{"beta1": 0.9, "beta2": 0.98, "final_lr_fraction": 0.0}
Below are experts of layer 2 (counted from 0) of a mixture-of-experts language model. Rows are named router (the router's row for the expert), gate (a neuron's input weights, with its number), up (a neuron's input weights, with its number) and show model dimensions 0-127. Each number is 200 + 20 x the weight over its row's rms, rounded and kept within 0 to 999.
After each expert's rows: a language model's description of what the expert responds to. This comes from a sample of Wikipedia text that the model never trained on.

# expert 50
router,190,184,206,168,189,213,191,211,212,196,201,183,221,216,236,228,222,218,203,197,205,226,194,213,204,216,215,232,204,220,210,200,178,201,219,194,224,193,213,164,214,190,233,202,226,231,194,184,184,196,219,193,218,222,206,193,206,174,224,183,216,184,201,183,188,214,154,177,212,178,178,181,175,197,192,220,234,221,180,222,183,220,211,194,176,208,214,167,212,199,216,190,218,189,233,186,193,159,200,202,163,245,232,222,224,196,169,207,201,215,212,235,228,218,196,196,190,167,179,186,213,199,232,211,169,249,224,165
gate3,184,214,215,195,201,179,220,210,230,161,164,187,204,227,222,201,222,222,210,217,213,210,199,190,211,199,196,218,182,198,198,182,170,197,196,201,204,215,228,198,187,216,249,191,205,214,177,192,222,173,177,185,251,192,200,167,173,195,210,197,218,194,208,208,227,180,180,136,180,181,188,174,216,191,183,190,218,209,177,229,202,218,213,221,215,213,224,205,197,214,203,193,219,182,218,184,194,219,189,183,196,212,238,184,194,228,186,208,187,226,204,209,205,214,225,212,183,184,177,224,243,226,216,196,164,219,188,138
up3,195,203,219,218,189,226,194,220,221,195,191,222,161,226,184,204,210,200,203,200,215,224,198,219,177,199,211,210,203,183,192,200,254,222,229,182,213,197,225,213,229,207,217,216,195,187,239,191,195,190,220,173,222,197,206,206,213,200,207,164,175,195,188,211,183,194,209,207,203,210,207,177,187,212,205,229,216,223,231,200,222,234,226,176,200,171,217,218,187,205,177,195,197,195,165,188,189,157,186,201,217,181,226,224,186,185,244,181,180,200,203,234,229,195,227,152,197,239,183,154,182,226,208,179,171,234,207,204
It responds to: Pipe separators following numbers or blank cells in results, stats and election tables, plus a few sentence-initial words.

# expert 19
router,188,196,210,186,180,225,182,197,220,180,211,192,208,233,234,228,214,203,212,200,238,214,191,227,218,236,210,224,207,207,219,188,173,218,207,190,231,200,238,178,217,199,212,210,226,238,203,170,183,207,209,193,246,215,208,197,202,184,235,191,243,169,191,182,187,202,188,177,212,190,192,165,173,176,204,217,246,214,186,220,197,227,214,191,178,219,223,169,216,188,203,197,228,197,208,192,164,177,197,204,186,226,221,208,212,198,172,200,200,217,218,233,219,224,203,206,202,186,189,190,218,199,230,222,154,211,217,165
gate2,212,175,222,210,221,206,148,192,203,176,198,190,241,210,221,237,213,185,192,159,206,179,216,213,217,226,188,246,249,228,185,203,204,205,210,207,213,193,192,208,203,186,200,194,232,204,194,176,212,189,208,190,208,205,203,194,191,210,251,190,221,201,195,183,232,232,190,221,186,177,225,184,185,187,184,183,213,213,202,203,210,220,181,207,194,194,233,168,180,158,201,211,207,187,211,196,165,214,173,204,176,226,206,246,181,187,198,219,182,228,237,198,192,215,213,172,191,163,212,178,214,181,204,214,162,206,209,191
up2,164,210,175,162,180,216,191,185,199,199,217,190,175,210,168,202,175,227,194,217,192,239,196,216,198,171,230,183,169,203,163,206,187,213,211,216,195,192,210,166,217,222,206,194,199,215,225,201,163,209,207,177,223,214,167,201,224,172,183,194,225,191,231,165,163,181,189,178,235,187,169,219,197,158,196,215,216,201,196,216,169,210,195,175,166,200,164,196,202,236,198,163,189,197,202,201,196,168,204,216,176,193,219,227,197,201,194,152,191,188,208,228,211,188,198,221,187,196,203,198,233,223,181,190,200,207,222,206
It responds to: Pieces inside surnames and place names (ell, ley, ford, K, lem), plus asterisks starting footnotes in sports tables.

# expert 13
router,184,181,222,193,188,220,177,220,210,175,201,194,225,225,217,220,211,206,226,193,230,211,196,238,226,215,243,228,218,213,200,177,193,222,216,187,220,195,236,197,210,189,207,213,227,228,212,176,187,218,216,186,224,215,212,197,200,170,224,196,222,175,190,183,196,208,183,193,213,174,195,171,166,169,181,219,235,211,192,217,180,250,224,216,194,237,232,171,215,191,225,178,217,192,208,194,176,185,181,201,194,243,231,218,218,190,182,200,210,210,214,224,207,224,202,204,198,165,181,186,214,192,230,202,172,214,230,172
gate3,163,163,235,216,220,191,160,207,203,174,210,189,216,196,189,235,238,210,197,210,200,236,180,233,204,187,199,216,223,202,213,190,201,202,217,189,206,210,180,203,201,193,218,225,199,190,209,193,207,194,217,177,220,203,241,186,195,164,207,174,235,195,206,167,177,233,194,199,219,199,186,202,187,219,201,214,206,219,188,241,178,227,202,190,185,178,226,180,256,202,210,176,225,210,219,192,191,187,189,204,183,219,200,237,229,227,179,188,194,203,199,206,202,211,192,209,158,165,172,165,194,199,214,242,169,216,217,192
up3,176,201,245,233,229,179,174,202,203,164,183,190,232,178,170,210,216,196,195,216,195,224,190,217,211,185,198,204,241,197,200,217,201,181,216,188,180,246,189,206,194,193,209,248,177,193,204,212,232,188,202,189,202,196,245,159,184,165,183,181,219,224,210,196,188,207,207,219,199,189,198,201,203,246,199,213,182,210,197,210,173,226,215,199,206,153,210,207,224,206,212,183,212,226,208,221,193,205,186,190,214,211,203,220,190,223,231,177,220,203,181,191,197,191,202,219,168,177,172,174,177,174,191,249,174,185,220,189
It responds to: Words right after an opening parenthesis or quote (and, a), plus inner word pieces and common verbs like leave, king, ex.

# expert 21
router,190,169,217,185,187,214,175,203,211,181,211,173,224,225,235,229,225,217,207,206,220,238,204,225,223,219,216,219,208,211,205,185,185,214,214,196,234,190,215,188,232,194,213,203,217,218,207,183,162,211,215,177,211,235,217,196,206,173,216,177,212,180,194,188,176,220,188,177,222,182,186,183,174,186,174,222,226,224,174,230,182,231,229,203,178,227,222,160,218,199,218,163,217,177,220,186,177,177,186,195,194,222,229,222,219,215,177,201,204,206,221,228,220,216,202,207,191,183,185,164,219,204,227,207,171,219,217,181
gate0,228,171,200,205,214,170,195,225,200,213,220,231,220,202,224,225,170,184,216,172,217,238,182,191,195,211,210,203,173,176,178,195,194,177,196,228,205,159,222,201,249,217,192,220,202,187,195,214,180,210,243,206,178,216,220,218,203,180,186,199,207,202,178,204,201,195,216,172,190,183,232,205,161,230,177,199,201,209,194,225,194,221,229,189,220,213,215,161,204,188,180,195,201,201,228,210,218,207,199,172,194,176,228,212,189,158,179,227,221,193,190,207,191,190,244,204,229,183,204,152,209,208,202,206,210,160,168,204
up0,180,239,253,180,200,230,195,218,211,191,194,155,181,193,189,211,212,194,205,220,195,198,196,200,208,204,182,225,226,202,233,211,208,203,200,171,223,215,203,181,194,157,209,199,215,202,191,182,227,201,180,184,229,197,175,183,201,191,212,194,218,194,177,180,233,226,187,192,204,173,175,187,219,148,217,184,201,204,168,192,183,220,199,209,173,215,192,230,205,210,202,201,227,185,197,190,189,193,203,210,179,239,162,203,213,222,231,180,199,198,187,224,207,225,186,199,181,221,177,269,202,203,186,201,161,231,222,185
It responds to: Function words such as of, to, for, been after a noun, table cell separators, and word endings like -nning, -ves, -ated.

# expert 45
router,190,178,225,181,186,220,176,208,220,181,206,169,220,226,234,217,221,219,206,204,220,228,186,218,221,233,218,220,218,211,222,182,193,214,209,185,233,179,219,188,230,189,217,210,219,222,206,182,174,209,220,177,221,226,215,180,207,177,212,178,235,173,186,183,189,212,181,164,221,186,183,182,187,177,170,212,233,214,179,234,184,226,213,205,177,229,225,174,207,202,221,173,218,170,223,183,177,176,205,196,185,225,219,224,222,207,178,191,195,214,216,228,222,217,203,210,188,183,188,172,212,217,224,202,171,220,221,177
gate3,194,202,208,206,189,225,197,187,213,197,231,212,202,203,213,217,220,186,215,202,234,243,197,227,225,225,227,236,199,213,204,209,199,242,204,186,212,164,240,180,204,204,214,197,229,218,233,166,194,228,200,187,227,217,182,185,165,173,199,158,243,183,198,203,170,193,180,171,203,217,208,191,189,181,195,227,240,198,185,199,215,224,217,211,181,231,217,167,201,205,184,212,202,173,219,180,174,181,171,212,200,235,228,224,207,227,198,212,207,188,207,226,218,211,223,202,204,163,216,182,202,219,209,207,165,202,195,209
up3,216,199,206,196,220,188,169,194,224,208,203,224,221,189,236,201,191,198,191,176,215,225,190,216,220,219,227,235,196,207,195,195,200,249,209,199,193,175,204,162,212,226,192,172,207,210,206,199,219,235,211,215,186,206,184,159,152,163,169,198,246,209,214,214,190,187,185,168,193,241,228,206,201,205,203,230,211,176,228,189,212,203,226,196,208,202,209,175,204,230,181,228,197,158,216,210,212,212,185,207,177,195,177,210,187,229,193,216,184,186,163,183,204,197,226,233,209,178,219,232,225,227,190,203,182,212,178,210
It responds to: Table cell separators and word-initial prefixes like para-, anti-, micro-, multi-, plus US, States, Germany.

# expert 36
router,182,174,227,184,184,216,180,201,213,184,214,166,218,220,226,217,227,217,208,210,225,225,178,218,224,226,217,225,222,213,212,184,186,221,208,187,239,188,216,181,221,192,211,202,215,221,209,184,172,208,214,173,213,228,222,181,209,173,213,175,224,180,185,189,195,223,186,169,223,189,186,187,185,182,168,219,229,219,166,227,173,231,218,205,175,228,213,164,200,206,217,177,221,174,222,189,168,184,193,198,180,224,218,220,225,209,180,185,198,217,219,225,226,220,198,213,188,192,189,170,213,215,212,202,162,220,223,169
gate4,183,187,213,191,192,237,197,215,227,180,186,180,213,206,218,241,198,210,189,206,231,230,210,208,199,216,219,231,196,196,201,183,202,229,210,207,213,170,209,173,215,211,211,198,209,212,212,155,177,207,234,182,244,203,222,193,201,183,253,214,252,180,210,190,203,202,177,179,215,190,170,194,154,195,198,237,235,231,195,240,188,229,194,188,202,216,225,188,205,186,203,166,210,207,218,201,190,144,180,182,206,213,211,205,198,194,182,201,216,209,212,230,205,212,223,200,178,176,188,196,214,200,217,188,190,207,223,166
up4,214,188,190,188,179,212,217,197,234,190,194,192,214,227,221,219,185,200,192,214,204,216,189,209,216,202,188,222,201,224,186,180,235,216,211,243,220,180,204,185,197,215,198,211,211,192,247,186,198,172,219,201,206,214,228,206,203,192,221,214,266,200,221,205,221,237,188,188,208,184,149,191,149,175,175,193,223,193,213,210,202,198,182,193,203,215,213,193,199,187,158,172,253,212,185,190,192,168,149,199,205,202,200,220,201,195,189,220,214,185,189,199,215,200,192,206,168,203,181,176,217,197,190,231,211,208,212,150
It responds to: Spaces before numbers or nouns after the, in, a, plus inner name pieces like Serge, Bilbao, Cumberbatch, Carib.

# expert 22
router,182,174,225,191,185,222,181,203,208,182,217,173,227,228,221,219,229,209,204,204,224,232,188,226,230,223,221,219,216,208,213,186,194,222,214,184,228,180,218,177,228,185,216,195,210,219,202,191,175,211,215,185,215,230,227,178,204,171,206,178,230,171,182,180,190,222,189,164,226,180,189,188,178,191,166,211,229,221,181,225,182,226,212,207,179,224,216,169,208,200,213,183,224,180,220,188,168,183,194,197,190,221,224,221,215,205,179,194,208,221,229,238,216,217,206,210,192,185,191,167,214,215,223,197,167,231,230,172
gate1,199,168,236,168,200,219,199,201,211,189,198,208,194,201,218,207,231,217,204,214,219,214,202,238,220,204,194,214,179,193,238,183,175,230,201,177,226,194,226,166,238,195,209,204,233,221,206,184,183,188,209,183,228,241,185,195,190,170,227,208,194,165,219,200,184,199,155,174,216,208,207,189,210,172,209,242,236,224,194,244,185,218,218,195,176,214,212,173,202,172,226,182,212,201,201,178,205,188,203,199,174,232,204,222,217,203,193,174,187,220,215,206,216,220,223,193,204,199,173,174,202,226,214,211,187,226,242,209
up1,172,186,196,209,186,165,179,224,216,160,226,173,218,210,217,215,188,191,234,195,214,255,191,192,189,208,229,221,223,211,178,208,220,212,210,227,192,176,214,224,219,209,200,238,236,231,224,180,205,218,223,184,233,183,212,180,217,174,197,177,242,209,178,186,205,240,204,200,223,173,196,172,187,201,182,201,235,213,153,187,207,215,201,220,210,205,229,186,206,209,183,186,220,202,212,207,183,171,198,191,186,232,224,211,196,202,200,235,213,182,199,219,232,208,198,208,193,176,204,212,229,195,226,187,186,188,177,185
It responds to: Inner syllables of names like Rind(qui)st and Caldra(gh), and single digits inside numbers in tables, such as 71.4(6) or DH.(8)5.

# expert 58
router,189,177,222,183,177,220,190,209,215,185,213,179,221,218,222,218,236,216,201,209,231,223,194,223,223,222,227,222,218,213,220,184,192,216,200,191,221,188,217,181,223,178,217,213,229,223,213,184,160,201,214,189,229,231,214,193,208,172,206,177,227,178,176,186,196,219,193,172,227,185,182,182,187,190,185,219,235,216,168,238,185,234,212,211,182,233,231,173,211,209,220,173,215,181,218,190,168,186,189,202,187,230,229,223,224,206,184,189,201,209,213,225,221,212,202,207,191,181,188,169,215,217,229,205,168,214,226,172
gate0,165,153,178,202,181,203,218,220,218,184,219,217,219,213,208,208,199,227,208,231,229,206,185,249,209,202,197,187,189,204,217,202,213,223,222,196,224,201,200,177,221,220,203,237,226,182,217,193,161,206,213,181,236,220,208,171,192,180,206,161,211,169,190,174,175,254,166,194,195,198,202,178,182,184,190,237,219,225,204,218,217,219,196,214,166,222,196,190,207,179,201,166,211,173,206,193,187,183,189,202,211,189,195,211,228,173,167,222,196,220,218,212,230,193,199,234,193,166,186,217,195,194,224,196,185,190,184,193
up0,188,198,206,193,225,217,192,155,178,198,195,207,200,184,210,234,242,202,185,189,165,230,170,207,186,189,187,192,171,196,223,192,184,215,183,247,204,187,213,188,212,222,189,236,212,183,198,198,217,188,229,169,194,189,185,230,224,180,227,220,207,199,179,155,216,163,171,228,222,196,190,220,209,151,203,209,206,223,195,197,166,186,193,177,184,216,207,174,200,212,178,204,208,193,249,188,206,198,187,179,203,206,199,213,222,218,193,183,207,203,228,211,185,208,194,183,173,173,186,183,254,174,194,215,220,213,211,226
It responds to: Bare space and zero tokens before digits in tables and dates, the word working, and short mid-word pieces like ra(in), Bur(y).